config = dict(
    moe_layers=[0, 1, 2, 3, 4, 5, 6, 7, 8, 9, 10, 11, 12, 13],
    balance_loss=0.00372,
    vocab_size=4096,
)
Below are experts of layer 9 (counted from 0) of a mixture-of-experts language model. Rows are named router (the router's row for the expert), gate (a neuron's input weights, with its number), up (a neuron's input weights, with its number), down (a neuron's output weights, with its number) and show model dimensions 0-255. Each number is 128 + 24 x the weight over its row's rms, rounded and kept within 0 to 255.
Before each expert's rows: a language model's description of what the expert responds to; "mostly gets" lists some tokens that are sent to it at least half of the time. This comes from a sample of Wikipedia text that the model never trained on.

# expert 4
It responds to: Subject pronouns and sentence links in biographies and sports prose, such as he, she, it, they, the verb was, as, and sentence-final periods.
mostly gets: " he", " him", " she", " it", " they", " She"
router [177 103 117 171 180 129  65 174  84 115  99  88 116 120 153 134 127 100 129 114 113 108 166 142 103 142 114 126  86 123 102 142 127 122 146 171 110 128 123 114 149 155 137 107 153 109 125 126 140 106 149 143 129 168 137 124 117  86 133 196 157  80 149 175 167 141 155 135 125 101 118 123 164 148 106 121 105  86 103 166 111 125 106 140 147 141 120 133 117 115 179 162 112 132 118 115 114  98 105 116 131 157 186 117 127 127 110 101  80 102 111 148 118 131 124 136 141 144 132 113 115 112 115 122  68 100 192 147 128  90 126 155 120 130 139 124 176 151 105 121 130 136 147 118 103 173 159 133 115 149 120 127 149  97 127 129 137  97 131 130 107 118 130 104 136  92 167 138 128 112 127 115 111 141  85 109  93 125 126 144 132 140 103 112 156 138 120  81  85 127  71 133 121 138 104 158 134 121 129 118 151 140 111 133 131 137 113 139 102  98 101 110 101 102 143 159 131 140  66  87 142 116 136 140  77 162 114 110 153 139 115 101 127 118 109 121 129 131  96 155 169 143 162 163 110 112 140 132 115 133  83 115 117 109  93 128]
gate2 [146 110 117 146 111 158 118 119 150 166 152  93 114 161 116 134 133 131 127 155 169  84 150 146 125 125 132 132 108 150 111 149 136 105 117 148 165 169 114 134  99 162 149 147  93  85 153 142 122 146 174 123 158 142 114 123 108 130 123 143  66 138 163 152 119 154 145 182 125 152 110 132 107 169  88 118 118  84 122 122 138 153 126  84 135 139  84 147 119 124 134 136 103 132  69 128 101 149 175 113 120  92 111  93  87 120 106 119 101 158 122 163 125 121 158 148 124 117 195 146 148  91 173  97 139 118 181 150  98 142 118 148 111 109 152 115 144 113 128 150 144 119 154 149 117 130  84 147 136 133 145 117 145  98 147 124 130 115  84 131 155  81 135 155 188 101 159 123 136  87 125 120 123 135 162 158 126 159 152 105  97 128 119  72 178 103 142 102 107 118 107 142 129 110 146 153 127 118 115 141 138 119 125 134 106  92 122 140 115  89 121 108 159 124  97 123 125  93 132  74 148 140 141 149 142 170 151 107 166 137 143 136 170 143 146 132 110  86 109 155 119 115 121 100  86 149 100 133 116 132 139 128 108 123 135 154]
up2 [119 136 171 141 140 116 141 120 131 127 111 160 150  73 115 130 130 123 124 127 139 170 120  99 109 145 148  93 157 140 133 145  92 172 124 141 131  95 143 107 120 176 119 120 131 126 127 128 132 130 107 162 142 106 119 137 132 109  96 104 136 136 141 155 187 113  73 106 137 152 140 110 153 143 108 113 118 148 108  96 140 123 139  92 147 125 127 126 111 108 105 137 121  97 163 132 127 134 125 109 144 132 160 166 151 106  98 109 115 118 100  84 151 153 150 133 144  96  74 119 156 103 114 163 114  98 141 139 141 171 134 138 189  92 137 119 170 102 123  98 121 141  94 121 105 159 137 159 140 129  84 146 158 129 152 138 176 103 123  92  97 114 145 139 129 149 124 130 139 195 150 138 136 116 141 135 155 124 132  67 160 111 154 147  92 126 150  76 116 137  85 119 168 168 142  95 118 107 117 136 182 182 160 149 120 132 142 150 118 147 117 124 127 119 143 103 115 103  90 144 129 133 122 163  93  64 128 107 104 131 126 125 128 118 111 153  72 105  99 132  87 131  89 135 146 145 116 150 163 139 127 163 145  97 101 157]
down2 [129 126  97 100  93 139 131 107 126  97 109 128 108 112 139  99 149 135 146 154 156 118 165 103 136 104 130  95 125 132 136 149 129 167 112 137 165 127 107 157 110 149 134 100 105 108 166 151 154 108 146 107 121 132  93 154 142 136 119 162 107 111 111 163 104  94 121 164 146 150 124 146 146 144  87 132 121 120  60  96  63 134 118 118 124  65 116 110  95 138 123 112 129 140 166 142 177 105  90  91 128 171 113 138  89 172 157 100 164 133 140  88 160 136 159 126 132 129 157 111 124 116 130 104 148 135 147 107 133 113 104 137 151 121  97  95 159 138 141 119 133 101 127  79 121 104 132 147  95 139 135 128 129 131 143  81 114  90 157 156 165 176 123 108 140 159 146 122 157 112 147 161 126 138 140 100 153 140 177 104 136 130 126  96 134 146 113 132 139 140 119 104  70 167 124 156 135 146 107 118 170 138 129  82 127 130 128 139 152 117 115 200 114  84 123 135  86 140 124 147 114 159 129 116 104 146 132 145 111 150 120 127 142 105  74 130 133 101 164 150 140 160 109 132  99 110 134 142 134 127 137 121  79  80  92 156]
gate3 [110  98 131 152 185 109 108 193 138 168 159 103 132 117 162 147 128 107 137 187 106 151 147 115 133 123 150 123 114 146  99 146 116 115 114 152 120 153 136 148 120  94 145 106 129 159 153 158 152 133 165 126 121  97  88 144 134 129 122 143 125 107 138 132 160 156 107 110 112 109 153 158 120 163 102  73 112 114 124 160 111 186 110 119 102 133 133  94 155 123 138 151 162  99 104 134 118 135 108 145 172 103 132 150  90 120  75 149 116  99 113  92  91 125 115 113 147  90 131 100 144 118 114 124 158 133 120 125 170 118 137 108 127 153  98 131 162 103  99 112 128 120 128 139 133 145 113 137  98 115 106 103 154 110  91 133 142  91 131 142 139 113 102 139 161 115 141 151 139 106 115 105 128 107  98 153 108 118 135  93  94 125 130 120 102 133 189 102 119 145 122 126 135 184 171  91 110 135   6 116 117 129 128 148 118 154 147 105 133  93 124 132 139 146 123 150 145 140 132 118  77 133 123 113 126 154  97  78 167 129 120 145 126 135 162  94 123 102 125 128 123 146 126 161 124 165  98 117  93 105 133 155 130 130 140 127]
up3 [134 103 146 122 133 136 134 137  84  79 149 105 127 101 152 119 124  74 150 169 126  81 136 102 134 128 135 125 139  95 123 117 151 105 134 126 147 138 144 108  93 117 105 141 121 145 109 127 121 109 129 105 138  83 123 110 119 125 107 120 122 106 111 142 126 145 120 142 124 161 136 145 108 146 112 126 129  83  96 119  95 177 156  96 106 140 109  92 104 108 144 115 119 151 168 104 127 142  99 147 161 105 135 119 141 124 133 116 112  93 123 111 180  98 117 141 169 149 147 131 126 133 147 175 132 148 135  94 200 160  82 109 111 168 121 130 168 150  82 106 127 128 165 121 138 156  80 144 169 151 138 119 123  97  84 120 145 155 121 127  84 163 122 106 114 155  98 120 116 111  95 111 118 140 176 131 159 137 139 147 153 137 146 117 136 135 130 124 177 113 116 112 109 116  51 137 142 114 178 135 129 179  99 153 134 109 135 108 179 142 151 133  69 155 101 152 129 114 149 177 108  99 119 139 131 123 116 122 125 121 100 157 137 163 149 158 101 116 139 208 140 113 153  86 123 124 111 124 128 114 131 150 144 123 135 112]
down3 [139 101 136 142 126 118 145 139 120  89 133 172 153 164  93 152 111 138 129 144 125 130 150 109 130 120 155 149 130 123  84 120 146  89 135 156 135 126 117  99 132 132 129 146  86 135 114 107 148  98 115 131 136 139 133 128 123 125 120 157 143 123 144  95 170 153  87 135 103 122  98 139 121 126  53 125  96 127  63 147 104 120 109 140 158 133 134 148 127 129 138 129 111 136  99 123 138 119  92 105 161 117 139 145 196 126 152 170 169  85  93 113 154 141  73 137 110 127 125 123 147 106 106 125 150 116 144  72 151  95 109 133 104 176 130  85 154 127 131 117 115 132 130 116 137 137 147 151 103 113 123 148  75 146 122  80 166  84 139  86 177 141 113 129 178 136 142 134 129 164 182 109 163 121  83 146 165 134 157  94 115 108  98 131 110 118 132 136 149 102 134 118 115 173 113 111 128 112 121 133 117 126  87 102 127 136 132 139 120 142 125 150 127 147 131 120 150 113 151 140 177 190 166 128 146  80 116  92  92 121 123 104 135 176 111 125 152 119 138 150 123 119 108 107  87 135  82 106 103 112 151 133 172 133 108 151]
gate4 [153 130 134 137  99 166 115 142 147  84 151 125  75 123  74 133 116 151 121 137 164 135 161 124 108 142 112 142 132 139  86  99 126 115 104 129 119 118 101 115 136 122 137 121 128 106 130 132 135 145 156 117 125 107  90 150 141 137 121 143  95 156 140 117 114 154 128 155 130 138 120 158 112 104 147 155 120 146 153 112 151 100 125 119 155 110 143 131 135 166 130 128 126 137  94 135 135  95 113 147 134 113 179  97 101 126 118  58 161 155 139 127 124 121 157 114 119 102 151 159 185  87 121  91 115 148 142 151  91 142  94 119 137 141 174 102 104 139 117 150 163 161 145 146 139 122 124 113 116 167 124  80  99  98  86 120 130 100 136 122 176 135  53  92 146 114 119 131 102  94 154  91 166  99 118 188 110 154 136 104 113 107 102  91 127 138 127 125 151 107 165 121 137 102 139 143 122 104 158 169  55 109 151 122 115  99 121 138 106 116 132 171 152 134 128 155 127 122 145 103 140 113 115 138  87 128 110 119 123 171 139  87  99 161 131 176  85 149  91 109 126 119 100 109 140 116 127 161 105 171 125 150 100 118 126 154]
up4 [140 149 123 126  73 104 142 156 122 162 106 156 178 131 159 127 133 152 123 121  89 144 121 128 163  89 129 130 121 121 154 108 145 123 114 128 102 153 163 139  96 129 147 154  79 155  82 108 109 140 109 138 108 179 141 121 117 166 133 111 151 108 120 146 134 117 149 120 119 113 129 148  93 148 124 145 125  93 150  99 132 121 191 155 106 145 145 115 159 106 127 156 115 109 163 108 117 197 141 170 128 147 113 137 116 149 118 155 139 106 110 135  76 133 176 114 141 148  89 158 113 182 163  99 142 116 115  61 156 118 155 156 153 116 111 163 124 125 131 148 107 116 126 130 112 116 107 141 140  98 116 109 154 153 146 137 135 156 107 123  86 137 157 131 150 150 139 112 119 164 136 146 155 102 138 108 123  86  97 153 106 163 148 150 153  86 151 108 115 175 107 154 107 126 104 141 131 188 111 125 155 125  97  93  98 122 159 125 146 123 114 135 120 121 113 106 146 152 144 140 122 142 142 133 134 138 133 152 150 146 110 152 148 106 126 131 179 117 137 159 110 105 108 155 140 157 146  78 166 112 174 122 110 142 201 122]
down4 [111 147 119 135 146 159 172 177 100 148 119 130 139 143 118 112 173 107 108 105 149 155 134 123 121 132 130 116 120 131 133 134  98 203 143 163 134 149 118  84 132 107  78 145 126 160 176 164  88 118 179 118 134 150 107 160 109 124 146 147 131 142 111 156 120 164 107 139 146 104 120 104 175 120 113 102 145 124  85 180 101 147 132 141 107 143 116 144 135  97 120 143 127 110 164 129 143 117 103 139 128 123 154 141 131 138 135 130 183 137  79 125 105 180 165 140 132 148  82 111 145 172 155 124 113 148 183 104 112 128 164 136 168  99 118  97 116 113 120 128 115 121 133 163 141 189 135 128 118  95 135 142 124 155 137 121 164 140 111 104 110  64 155 127 118 186  93 134 113 136 119  87 145 129 127 124 129 129 139 122  80 150 134 132 137 170 122 121 139 132  93  82 122 162 130 113  89 143  99 145 121 140 158  83 129 112 142 122 172 127 115  94 105 143 117 110 100 156 103 161  98 110 142 169 136 125 128 120 189 126 146  99 119 113  99 125 153 126 131  96 139 130 112 110 106 128 123 133 115 122 140 136  80 120 124  93]
gate5 [126 131 133 132 150 129 138 135 113 128 144 120 115 131 152 112 164 111  79 102 106 161 130 109 177 149 166  97 115 106 111 125 118  95 130 137 139 150 128 115 107  93 148 135 131 124  80 191 113 129  97 146 134 113 143 140  96 126 143 128  93  94 146 107 127 121  91 134 147 114  82 117 181 123 145 163 122  94 140 159 160 164  89 116 102 134 196  98 139 174 111 146 159 183 111 159 128  92  93 155 112  77 150 100 154 128 134 126 107 115 111 132 145 136 109 116 180 172 108 138 121 140 118  99  81 110 102 117 133 102 101 151 136 107 113 128 179 160 165  99 129 105 131 117 136 113 107 145  95 119  92 157 169 141 163 133 105 121 131 105 112 132 160 126 167 107 134 171 147  89  97 178 121 117 102 124 123 114 115 131 113 100 147 132 130 145  95 109 110 139 124 136 163 108 155 147 110 136 164 106 128 125 162 164 149 154 116  72 118 125 123 155 115 126 144 101 121 130  79 130 147 145 135 132 135 126 171 106 141 124 122  96 152 105 122 118 148 134 110 139 118 146 135 103 168  91 174 163 132 126 139 148 107 144  94 167]
up5 [124 128 134 103  99 116  95 108  92 124 161 146 139 118 109 134  77 146 180 140 148  98 116 156 120  79 121 157 163 137 141 108 133 170 137 120 115  98 161 119 145 107 107 124 188 151 133  91 134 115 129  86 128 152 130 117 119 137 170 144 132 151 104 136  92 115 120 147 120 148 150 102 115 110 106 129 112 152 125 124 105 149 144 133 162 113  77 175 139 126 151 124 116 152 106 143 115 145 151 111 128 122 161  91 121 133  93 119 113  96 120  76 103 146 160  98  91 116 128 151 136 143 116 153 186 114 116 115  98 105 123 148 126 147 143 124 110 105  80 128 120 145 148 146 113 100 123 146 161 164  99 137 122 120 120 124 168 191 154 197 125  85 151 124  88 121 115 134 127 142 120 131  92 183 176 144 117 151 119 127 151  86 129 125 135  97 144 116 107 100 128 130 133 140 155 140 107 100 143 113 127 117 100  98 102 118 134 161 118 116 138  97 118 165 131  95 137 176 176 132 124 109  98 174 141 166 104 104 132 123  84 123 119 113  88 133 164 168 187 109 131 132 134 135 158 147 108 109 110  88 140 163 131 147 123 122]
down5 [ 96  70 101  92 130 160 158 111 137 137 107 150 138 149 126 121 146 120 131 130 158  99 106 168  87 116 144 109  90 115 129 134  95  68  87 133  99 137 117 131 133 142 160 123 135 116 182 143 136 141  93 111 142  79 161 175 102 155 139  89 130 113 118 159 125 148 125 134 155 127 135 128 184 116 124 149 140 103  96 100 128 128 104 127  93 121 161 136 153 158 180 130 141 140 140 109 153 148  87 106 118 151 132 102 144 125  94 133 143 135 118  79 131 122 110 128 144 130 162 104 172 108 105 169 157 146 122 115 135 158 100 184 146  77 153 105 142 160 151 143 168 166 155 146 100 116 108 135 124 106  88 127 127 148 135 145 126  95 129 103 111 148 129 130 127 114 153 106 123 181 131 103 110 130 140 136 172  98 127 139 151  74  86 149 119 113 110 133 152 132  99  79  89 109 127 179 110 107 142 104 172 130 114 139 140 159 113 155 139 110 107 148 154 132 112 125 127 125 110  95 186 152 128 135 137 109 138  95 166 106 161 134 106 125 158 163 126 155 131  95 123 148 142 140 122 133 119 116 137 150 149 122 105  84 126 132]
gate6 [168 113 127 135 136 140 117 129 117 104 158 113 108 106 127 101 103 112  98 147 158 125 171 129 155 161 125  96  97 167 120 133 106 109 121 132  96 152 128  87 132 139 155 129 163 124 136 102 103 135 116 161 154 157 145  75 151 104 144 138 113 148 155 148 148 148 150 166 131 115 128 127 146  96 100 107 143 130 131 161 139 156 138 170 164 142 165 149 157 127 118 150  81 176 137 113 144  94 151  93 105 154 153 118 109 165 130 106 115 116 131 172 102  98 135 106 126 178 128 122 148 124  84 141 103 142 143 114 118 103 148 140  99 137 132  97 115 189 111 135 114 138 181 154 121 114  92 172 144 126 121 156 158  98 114 155 127 142  92 104 151 167 129 145 162 117 155 149 141 132  75 156 113 106 148  75 125 124 148 122 123 118 121 109 148 117 113 127 121  94 111 142 146  92  92 137 137 178 134 106 128 147 102 151 162 141  71 145 127 130 135 159  97 125 123 127 149 196  66 102 148 112 130 123 134 123 108 123 128 149 148  98 115 108 158 103 136 144 124 191 151  95 157 116 128  74 130 137 125 148  92 140 127 120 110 131]
up6 [134 140 128 144 143 157 126 180 115 134 109 141 140 120 112 146 139  77 106 119 180 149 137 113 158 121 139 106 120 120 134 111 139 122 134  88 107 150  89 105  89 137 174 136 116  81  85 132 131 159 132 136  90 131 117 116 136 103  92 108  95 107 153 156 157 133 171 138 141 146 127 133 155 147 146 122 107  99  93 150  98 135 112 163 155 145 149 144 164 116 116 136 130 158 118 121 155 115 150 112 145 119 175 156 101 147 125 154 165  83 149 165 116  79  93 129 147 155 105 123 130  96 142 145 106 137 140  82 139  97 113 162 110 101 149 110 133 147  74 171  98 123 130 149 101 173 112 153 112 143  87 167 180 138 122 116 116 146 100  93 136 180 147 104 174 123 133 138 130  96  95  97 148  68 132 114 107 144 151 110 139 128 136 123 109 120 122 145 102 179 116 105 159  68  95 118 151 161 133 132 150 146 135 145 176 112 131 141 135 122 125 116  96 142 106 172  87 114 129  95 122  91 130 128 126 131 167  90 160 137 135 127 125 154 147 110 108 114  87 137 112 124 151 130 144 119 136 139 107 123  87  96 103 119 120 119]
down6 [104 137 150  91  91 108 129 161  99 149 127 170  98 141 141 143 157 146 172 126  86 140 179 150  96 128 165 114 121 118 124 175 110 165 140 142 175  94 121 133 146 134 144 146 114 128 146 151 127 131 142 139 143 131 134 141 134 162 144 128 182 124 107 134  94 100  77 112 137 144 132 143 123 145  90 122 151 150 122 150 162  75 140  80 123  90  94 115 108 125 130 148 119  82 103 148 143 148 135 149 119 118 130 125 138 131 143 134 142 146 118 115 109 134 165 137 120 110 107 110 178 103 146 113 137 128  83 155 132 139 103 139 131 113 140 168 114  73 129 139 128 137 103 114 153 134 120  90 110 112 125 149 133 125 135 105 120 138 128 154 117 110  88 153 112 100 127  96 111 104 114 120 137 138 160 130 125 161 146 134 131  98 150 108 146 134 142 102 123 111 125 160  99 217 144 120 133 117  67 133  99 136 143  80 136 137 174  95 164 173 118 165 104 132 121 117 143  87 134 187 145 142  77  96 130 141 155 175 126  91 156 139 124 107 128  92 112 122 148 121 136 131  83 139 116 148 162 105 135 122 149 127 185 107 167 122]
gate7 [144 124 127 115 135 119 106 122  72 113 125 144 113 133  96 101  98 122 136 164  94  85 172 142 144 125 128 151 104 184 123  86 104 143 128 166  89 151 152 154 132 102 131 120 119 153  92 123 143 153 130  95 140 153 142 139 112 168 142 127 118 118 157 143  92 127 139 114 145 123 124 109 133 122 128  89 158 112 134 119 115 132 104 154  90 106 105 152 142 148 135 141 147 132 127 130 105 160 102 159 126 136 140 119 117 113  82 136  82 153 136 122 116 128  75 146 133 126 132 124 153 125  69 156 140  81 125 131 136 122 132 115 148 148  83 106 166 121  79 101 137 118 139 171  85 138  97 116 104 180 150 128 185 145 126 108 102 144 123 105  88 110 123  93 137 133 211 145 102 147  94 124 102 126 152 145  88 148 142 157 148 148 102 114 149 132 114 132 104 147 101 111 100 126 131 100 135 131 152 147 150 131 102 150 118 118  95 142  48 109 113 112 127 139 141 106 126 119 152  77 152  95 111 139 131 148 105  53 143 103 130 145 133 134 160 173 139 163 146 147 153 120 146 109 121 115 117  97 114 136 108 137 161  95 143 125]
up7 [110 133 143 104 121 157  74 147 125 174 164 117 161 154 136 143 179 133 157 144 153 134 158  75 151 126 158 118 134 186 145 132 140 143  99 139 125 139 155 120 133 142 103 145 140 150 159 149 135 146 106  97 117 173 100 138 100 111 158  95  93 116 116 153 121 111 145 123 120 111 100  98  66 122 171 153 161 142 150  80 151  75 131  92 145 147 158 127  95 123  85 120 106 124 105 125 105 152 152 122 126  93 122 146 103 154 106 145 123 168 137 128 118 179 152 132 122 133 112 134 153 186 125 111 145  81 136  94 146 146 141 135  91  92 161  99 129 125 110 158 168  87 136  84 106 123 118 101 105 146 147 125 107 100 138  84 128 108 146 139 123 121  86 130 127 136 109 100 115 161 107 131 117 132 159 162 151 124 129 158  89 140 132 156 125 121 132 111 137 124 121 120 102 156 126 121 195 111  80 107 121  94 127 117 112  93 155 147 116 134 177 119 104 173 124 134 133 141 144 160 134 105 131 160 138 107 108 128 106 123 116 140 151 115 104 136 114  93  84 144 153 139 143 106 182 134 131 107 130 122 171 134 129 154 118 130]
down7 [154 128 114 169 136 116 133 127 137 129 110 170 144 125 116  91 133 126  89 117 134 158 131  83 113 108 160 131 136  90 152  94 148 128  81 147 110  77 104 110 109 101 150 111  99 153 172 127 133 139 143  99 140 140 124 132 137 167 121 118 122 147 165 118 154 162  84 126 113 135 146 120 134 141 168 104 122 151 147 129  98 155 170  92 115 172 153 106 115 135 141 105 131 143 103 151 107 117 124 152 130 113 104 141 116 149 111 122 172 120 158 145 145 137 152  75 113 138 153 139 128  78 115 172 142 124 161 121 103  65 148 141 141 123 160  97 144  93 149 121 156 108 146 117  71 122 182 132 125 156 131 137  97 141 130 109  99 138 167 136 135  97 121 161 138 137 122 109 138  93 125 192 139 132 162 120 141 136 156 130 138  98 162  86 138 141 133 151 152 133 117 110 133 125 126 102 112 121 158 169 144 136 163 137 146 110 121  79 112 148 113 136 118 176 142 173 116 120 122 119  91 175 126  96 126 122 145 149 133 149 148 163 130 161  78 139 108 105 136 179 100  82 154 175 140 157 169  83 125 134 124 136 156 123 145 133]
gate8 [165 113 123 162 128 142 170 114  98 144 142 101 118 107 131 147 100  82  93 161 113 122 129 147 108 170 112 109 124 164 124 119 117 127 119 189 112 109 134  88  97 175 105  99 155 139 128  96 159 146 133 148 119 128 150 112 134 139 148 187 157  72 163 169 188 107 132 163 120 128 118 119 146 113 105 133 142 102 131 167 136 110  98 168 126 143 121 131 104 106 153 102 116 152 122 144 136 132 125 118 145 140 163 127 148 129 102 164 134 153 136 126  90 134 103 157 155 120 110 125 139 140 102 171 145 140 117 124 142 168 125 130  98 145 157 119 152 143  96  99 136 125 170  95  82 150 135 124  73 116 108 151 145 145 114 134 120 133 149 123 126 130 151 114 116 103 118 106  90 105 103 114 120 110 144 189 136 137 144 146 125 150 120 104 125 144 113 135 141 108 149 120 132 138  91  96  88 127 178  83 159 122  90 115 122  91 114 167 106 104 115  90  96 152 128 204 101 144 124  90 104 144 168 133 139 171 134 112 136 126 165 119  98  92 114 126 114 142 145 158  95 161 102  99 129  93 129 134 118 154 129 117 110 151 100 105]
up8 [120 104 134 149 155 128 137 171 132  91  73  92 135 149 147 146 133 105 176 118 122  81 144 151 125 129 140 170 148 114  87 141 155 143 104 108 129 128 134 141 203 122 133 143 123 130  98 181 126 151 126 124  93 145 162 138 113 108 106 113 131 162 134  96 128 145 133  98 113 125 115 107 149 108 104  97 168 139 148  96 174 145 113 134 132 146 123 100 132 107 106 103 174 142 118 105 116 139 121 127 143  98 149 130 183 145 153 111 130 132 103 101 139  78 122 101  80 132 106 114  85  95 142 128 170 119 146 134 117 110 137 125 117 121 125 119 132 112 122 126 118 127 106 121 112 112 151 145 138 155 138 159  95 121  84 132 145 155 130 143  97 151  91 141  89 142 132 136 139 144 148 135 139 118  97 108 201 123 150 113 114 105 161  81 157 159 112 121 138 157  84 150 137 119 151 126 103 145  88 117  86 179 105 108 118 128 179 126 147 147 132 143  75 121 153  97 179 140 118 137 116  96  93 115 101 106 154 165 106  90 158 145 131 131  97 128 130 143 146 106 137 100 156 160 134 177 151 149 137 150 118 102  79 123 127 139]
down8 [141 146 149 110 141 118  95 116 130 142 114 115 117  77 129  96  89 100 129 107 102 137 115 143  86 144 146 124 143 152 104 135 166 124 131 164 125 102 125 117  74 126  69 134 137 127 123 117 143 105  91 105 152 118 118 145 127 100 141 139 111 117  56  99 105  76 114 106 135 136 125 145 163  99 133 159  99 118 136 120 120 121 114 128 157 109 144 114 184 186 139 124 131 122 144 106 151 146 145 107 131 124 116 127 103  84 158 111 143 124 105 178 120 143 118 150 150  99 130 129 128 139 134 144 162 161 165 107 149  86  87 145 124 148 115  91 101 140 185 133  91 156 136  79 126 109 131 131 133 140 118 142 158  62 137 173 123  71 163  80 158 146 116 141 140 152 145  94 124 123 140 129  93 120 127 132 130 146 128 134 142 132 151 132 130 134 105  93 116 122 138  84 102 109 139 130 121 130 135 146 133 128 118  79 153  98 112 123 126 137  99 154 114  97 150 133 129 162 119 108 156 101 129 130 179 111 125  82  88 154 133 123 113 160 113 117 130  87 138 163 163 144 117 104 133 103 141 130  76  95  93  92 100 127 157  76]
gate9 [159 137 157 124 131 181 127 115 142 150 126 102 106 132 103 135 195 107 108 148 105  80 137 115  95 115 106 132  99 139 128 134 158  89 182 144 107 127 143 111 104 135 141 134 116 129 116 108 102 134 121 128 140 132 134 153 112 108 114 120 160  32 152 168 143 134  98 125  95 123 122 152 151 144  79 141 156 146 113 129 155  88 154  95 113 131 182 137 131 120 130  98 123 147 139 166 148 150 124 134 129 115 119  84 158 137  99 174 121 152  96 165 153 160 120 149 127 131  96 124 131 129  96 169 162 134 158 138 103 125 104 198 113  92 128 120 160 153 153 103 160 136 133  45 139 134 129 145 134 111 132 119  96 133 116 141 109 191 145 127 155 131 136 160 131  75 114 167 125 144 103 123 126  99 121 109 135  78 165 131 140 139  90 114 105 105 103 145 157 125 116 144 155 126 137 153 110 108 137 127 135 155 129 108  85 157 121 140 101 133 118 101 115 111 160 134  98 117 138 115 113 104 115 116 127 171 172  86 141 118 113 145 148 138 168 137 108 151 139 112 132 126 123 168 123 137 129 136 140 113 103 119 108 141 157 149]
up9 [132 150 129 138 138 159 149 161 119 115 100 127 101 114 154 158 145 153 127 122 129 143 121 136 113 120 132 144  79 127 116 141 174  73 126 123 121 125 118 117 104 108 142 119 119 139 101 122 106 116 129 127 152 143 142 107 106 129 162 172 164  99 189 168 167 143  99 123 105 109 130 106 105 189 136  94 142 142  92 118 111 102 167 136 112 139 112 179 121 140 136 119 112 103 161 145 118 110  90 134 171 147 136 102 177 155 167 178  85 112 105 129  93 133 125 135  93 159 144 118  82 159 101 124 111  96 126 146 140 103 105 142 106 140 126 156 172 151 155 121 180 156  94 117 120 166 104 149 139 108 116 133 136 145  89 153  96 106 181 134 115 136 120 134 152  68 142 106 111 112  97 129  93 134 137 109 110 117 106 148 108 160 131 118 130 105 131 147 130 132  97 112 161 121  83 142 124  94 137 111 174 110 138  73 102 153 142 147  77 171  99 116  94  90 168 148 106 107 117 111 100  92 141 157 133 110 144 155 122 117 135 125 123 114 105 103 145 117 139 130 159 146 121 130 129  77 148 137  74 132 116 122 136 134 122 123]
down9 [111 133 146 158 148 118 127 109  83 146 120 126 126 144 153 100 120 105 134 147 105 120 119 118 141 118 112 103 109 108 101 107 138 174 108 161 105 156 121 167 114 142 147 118 169  82 108 151 141 106 152 145 140 126 120  89 122 121 126 116 142 105 112 139 114 122 157 146 110 131 128 115 116 151 135 133 114 127 131  99  84 134 122 103 114 155 126 122 124  75 196 116 146 141 100 145  94 153  82  85  92 121 141 117 148 145 145  87 117 112 139 116  81 124 112 104 150 105 136 116 136 154 135 128 161 135 144 150 144 119 149 159 127 110 109 119 120 173 142 155 124 139 112  72 107 146 187  99 145 152  81  99 149 105 152 101 172 158 128 172 100 102 169 119 138  75 139 130  69 120  70 132  94 156 163 121 155 149 131 131 141  65 137  97  94 126 117 105 137 151 120 136 145 139 164 140 160 115 134 125 152  91 149 112 169  91 116 148 129 129 140 119 130 149 107 137 142 138 124 151  99 145 163 184 107 140  92 120  97 131 166 109 117 122 131 167  68 147 156 116 171 150  81 122 123 119 136 155 118 120 113 118 127 101 115 123]
gate10 [154 123 123 101 160 114  44 138 103 138  95 145 138 137 124 163 126 157 119 128 137 143  79 142  56 134 126 141 109 119  92 166 149 154  72  91 146 131  99 107 121 131  86 148 143 114 156 118 136 117 123 133 149 134 138 123 122  98 147 136 102 121 123 156 156 124  88 117 163 106  92  83 179 119 129 117 150 109 142 124 126 140 125 135 156 145 131 129 170 107 176 111 174 138 139 120  98 137 133 105 129 146 136 144 122 132 109 120 144 143 123 107 124 118 127 127  98 127 120  90 125 106 113 172 101 114 233 157 110 107 123 171 136 102 118 151 165 118 160 124 124  70  90 136 147 137 111 121 134 121 165 130  96 168 170 166 129  81 154 154 121 136 128  93 133 151 158 163 132 111 129 108 149  84  84 116  92  88 117 117 137  97 128 121 153 133 164 108 126 126 111 128 125 142 143 122 132 126 142 133 150 134  75 147 103 124 142 181 113 103 131 110 108 105 119  89 126  93 112  78 134 150 106 117 162 118  71 126 123 147 141 123 116 113 114 146 135 152 139 112 145 131 111 114 132 118 113 114 133 142 156 118 134 116 130 133]
up10 [141  90 139 145 166 159 119 176 140 112 100 159 124 145 105 124 140 136 129 121 119 114 112 118 152  84 165 145 164 173 118 143 142 132 116 125 163 121 124 136 153 105 102 156 176 153 164 123 135 118 140 130 137  83  98  98 140 125 140 113 111 157 118 119 138  89 132 132 161 155 117 139 142 111  85 131 123 143 106 160 129 174  86 140 158 124 146 153  97 124 150  87 176 142  66 160 166 154  91 140 114 134 118 113  97 168  97 149 117 167 133 101 100 168 105  93 147 151 148  97 133 180 142 124 145 145 136 103 105 137 138 132 130  90 126 122 143 142 131 122 128 129 144 159 121 135 133 119 111 141 122 137 132 151 119 140 112 145 122 114 152  96 101 145 134 159 113 176 123 116 109 117 147  96 154 175 143 129 120 119  91 122 134 118 108 110 172  88 117 147 137 120 139 110 144 154 140 168 120 132 100 155 118  96 141 161  93 140 126 185 120 160 121 148 122 155 157 138 161  95 105 146 124 116 142  97 123  96 198 118 162 113 174 164 127  75 155 154 139  94  94 181 148 149  95  98 109 109 130 117 120 158 123 131 122 107]
down10 [ 94 125 134  92 150 170 151 129  87 118 151 129 156 127 150 116 161 130  98  69 106 170 104 139 167 155 123 116 117 153 123 120 168 141 150 138 147 136 110 161 152  98 150 135 135 113 142 135  98 149  40 112  97  82 142 119 127 137 150 128  86 130 122 117 139  93  98 159 123 149 152 113 117 132 169 114  94 124 150 167  94 136 101 123 136  92 143 151 131  95 167  96 145 112 111 176 119 113 213 138  95 121 143  95 117 170 144 142 111 138 136 148 153 139 147 125 159 101 128 126 133 121 132 124 106 139 111 129 118 140 129 158 148 147 150 126  93 120 102 169 167 144 125 105 117 112 163 178 127 180  84 110 158 154 132 144 131 144 114 161 139 122 139 108 111 129 105 141 111  88 137 134 129 106 148 107 133  96 138 118 104 152 139 130 100 137 147 132 126 140 167 172 122  95 128 167 134 138 146 144 128 146  99 105 159 105 120  88 134 151  97  98 132  75 111 122 116 134 123 130 122 140 169 150 144 132 116 124 105 150 175 127 147  96  86  82 146 124 101  73 123 114 136 127 101 142 117 116 132 127 129 104  78 146 122 133]